config = dict(
    router_score='softmax',
    vocab_size=16384,
    optimizer='soap_variant',
    max_grad_norm=1.0,
)
Below are experts of layer 3 (counted from 0) of a mixture-of-experts language model. Rows are named router (the router's row for the expert), gate (a neuron's input weights, with its number), up (a neuron's input weights, with its number), down (a neuron's output weights, with its number) and show model dimensions 96-143. Each number is 128 + 32 x the weight over its row's rms, rounded and kept within 0 to 255. Numbers have three digits each.
After each expert's rows: a language model's description of what the expert responds to. This comes from a sample of Wikipedia text that the model never trained on.

# expert 26
router:161086185171107148098155118132099091120160147117149126180129163154142108092175079119139125126154144122065116173158141186114119085099131163108110
gate0:076057108138089112031153075130119147090156162132116067084118118122117150140083192123105125088127099101133114111151214157154102160134119094078091
up0:116177108090105141118122155125118129137063099133103133107171129171164181103139121079092103116170097106144127159175095100109157095115194154134126
down0:113056126134135105128109109114174178119125129124107151154146120136109132160163132099105137118137118120136125087155103128138133110175103137093101
Description: Numeric table cells. Separators, dashes and digits in number-heavy tables like sports results, records, scores and year ranges, e.g. "(5–7) |", "1959–1971".

# expert 21
router:070156154156150103125124107161080072108064106147174150104146111074112169120094100140227090094107155108081119137175146101106097089108121144158145
gate0:160135102107105179146161168129161152058137114174174165107133121131165147098129092186121177067090068144068116185115123099165155154092117131144094
up0:107087104107152143103059151190139116121136091077155118107146181181113103172045090150112204148061168127112118193145092150144105153115103114180126
down0:058089108124191113105104136158137161146102155215169178086111173192045103151115111124151142152135196109131157088170172108139171114157090060158108
Description: Prepositions and articles. Common prepositions and articles inside running sentences, such as to, in, of, for, on, and "to a", "in the", "as a".

# expert 22
router:151134135133065137135106099047181131155149175069102097205138150103112073138112100077169136119152121178089094115116133117106183099118154170144134
gate0:120100110153127214168098201137171113140187119099144129121149078138111104113155117181096118115144093137130141040142117158134180176191113112117144
up0:109123151149087141122071161078144139158152111135154113155119115092110178119162184136089185147145159146138108151106088115128090123162135150045106
down0:118128101072149197130153139039102149118091155135095102128141140094117171078169115185144188060103140150116142151107147148074140127069084141139143
Description: Table headers and election terms. Cells in sports and election tables, such as Party, Republican, Labour, Total votes, Weight, Game, election.

# expert 19
router:174099081139131105122123158100136139137166099126170162163131102129180143095142108152154125110159138156148082085143113118158153119068125123084124
gate0:177149118130116074106143085158137138098107111088131150126125056084122122221090179100111186139205167113097147156142162124042121101157127167153077
up0:141193144167131108184149167177148091107132133131082168077090137130137061127153088147106134063136119141096137116107124090143120098145088156131115
down0:128119090122146141145130134129135124140145142112141121098090107134065093073097080148122147161129115127152112156078161121135218183129095116097187
Description: Year digits and life events. First digit of years (1 or 2 before 009, 986) plus biography phrases like born, died, was born in, Early life headings.

# expert 17
router:154085173153107128076136140105095113130131133087126130124121171138143126122214073105098120138146137139070125164149161157108138059073128190119114
gate0:135153101163181140151097132063168125125107128068143119133107148140133149134176072115108091169105158156087126124114119110127087154158127131126150
up0:107139113094095149129133076120134092082171146108074113134160120176102130149093061105151152130117138139137112147113174172155149138120091100106171
down0:129089076172119164153059107125150120159120086139195093114106162079096173158151209141094104151061136100178176148139180074156114112098112154132120
Description: Table column separators. The pipe separators in Wikipedia tables, mostly in header rows after column names like Party, District, School, Candidate, Votes.

# expert 31
router:179192159145113124141147181078155098080084094108185170114107152086145150225094153141208137125115143145118157097162151117147117160145118092156123
gate0:134100142141168143088145081120150132108147156108077120142114160080144112105112187106153131116110149154122139132124134130130145156160091096113133
up0:078155103136129127097167137140099105096154127101103149069114115141100098093151110158091149124106205121102099097097127097169108073163187125116130
down0:156124079149125157103162112132138153125133066110094070168100140134122134082122161162152082151158122126134157051102108172156103217170132146177140
Description: Numeric values. Number tokens in statistics, measurements, coordinates and tables, such as 200, 45 in 2964, 37 recipients, 28:43.

# expert 7
router:172115104117153127142183151149129073127189164173119089129141159156155097108166137093099156158233131146123125117154140187120104108137129149094114
gate0:104147162116124111180117172114141125143053143193130121144121111090158144098148172160128150109102123138154178084101145122192101135179149163174084
up0:104098189129153157111124121060068129133135140105049100164156108114146152108126145097172115093121139124153159139060180088156164085037149147121147
down0:110064141137127131157083158173111162136094091167110134176132091073097146157136186145148111104109091147120106146147113103128174124159058169141125
Description: Place-entry name pieces. Pieces and punctuation in gazetteer-style place entries and infoboxes, such as village, district, province, colons after labels, and name pieces like ay.

# expert 2
router:174122104120095135110074115122113112109153194101159156127147137107126041115203120102154112169144145138082142119146148180123147081052127155154131
gate0:138165161078102171162128077090144147071178125129161088084102127069155117111096149156042086088112108092123105133130063126152113144107127160116086
up0:157123148118168114061116118198107118152113115129160100120114125156099195178165125073131156159155121150124143125102088133138132143154114174164117
down0:121118129127123100148130128139099112170140110112105097102106136170125187098174138094105094153104184142121132128169147148154152128130191113137108
Description: Subject type nouns. Head nouns naming what an article's subject is, after "is a" or "The", such as aircraft, film, species, team, footballer.

# expert 11
router:147131152169097138067137105101142115120167132108155095178123201137147072110230111113132129144159154156090123154113145134159153066109141179131092
gate0:139142081122192132102189102125121096109098113153128091062132137147130204139070132166107108094103098095141137072049110142107116059147130109123109
up0:137121152149161069153181074115128140086145203172145113085086153138160164187142082136070116141080130173061136113074092126144144161108114168120113
down0:073111046079153191121112093159110109135157089157133107166161110137189133034135113175125178109163071149146089128185168078134122142108087164151163
Description: Demonstratives and quantifiers. Determiners this, each, same, another and one, often before year, day or time, plus line breaks and table-header rows.

# expert 12
router:158089159150112135085164113118111085126154127097113118168143181132140105126219071107127131130164131145086118164164148174101132074074126185112084
gate0:153167129091107109193158133123108177157117166138200154137137216158117124191119145142098165146107150131123143066111106119159160126148116153119149
up0:147202130153125113110107081141147067135111150140148133160085210154170136011106105113098094147104123076122135127167151135099116095182171206135096
down0:122150097074120145162113135184065095157129074111140108086178105106112123150145150119060128167128120104098090114170081092156121132091117149048147
Description: Math markup, odd pieces. LaTeX commands such as frac{ and mathbf{, pieces of transliterated or non-Latin words, some first names, and numbers in tables.

# expert 1
router:078083154184106128108056104114137135144136202148107140140109117133110082160144057103110191109136118157126119135155160136125200109090074142093136
gate0:138153113073127216096103120161118139094129125155146128143126134116154153167122115106180094081074165097142051138142122141152120168125135131131152
up0:161073158114112139193107147151132144160116152115061148132139117190125102114124122155127082088120123148159140072118121147153204116093108097128147
down0:099094188165158106090162091122096108121131137075105107145145104167120109143182145135161164115135156164104186146072159129123129086068095120139079
Description: Institutions and disciplines. Nouns naming institutions, departments and fields of study in biographies, such as University, School of Art, research, music.

# expert 14
router:154090160153112137083165114121112092127158128094114116171140178135141110122218074109127125129164127139085114161165144177106137073078128188109085
gate0:139117142129137126100129129115127089153113172100161049152101076156131173190122150134141087108079176136081127123122088120141163151111167125027092
up0:141125174098148159145113103157153086118095160110149063128160132127157162211194154119097129102153099158110141082108106120149118126151085139156106
down0:135145128080090201137100175152157130167126121041156128098187086096118183138109097122178150146081112198122132088122091101170064114155117115110145
Description: Coordinates and taxonomy debris. Coordinate symbols (′, ″W /) and fragments inside names in species lists and infoboxes, such as Epischnia, Stevens, Sánchez.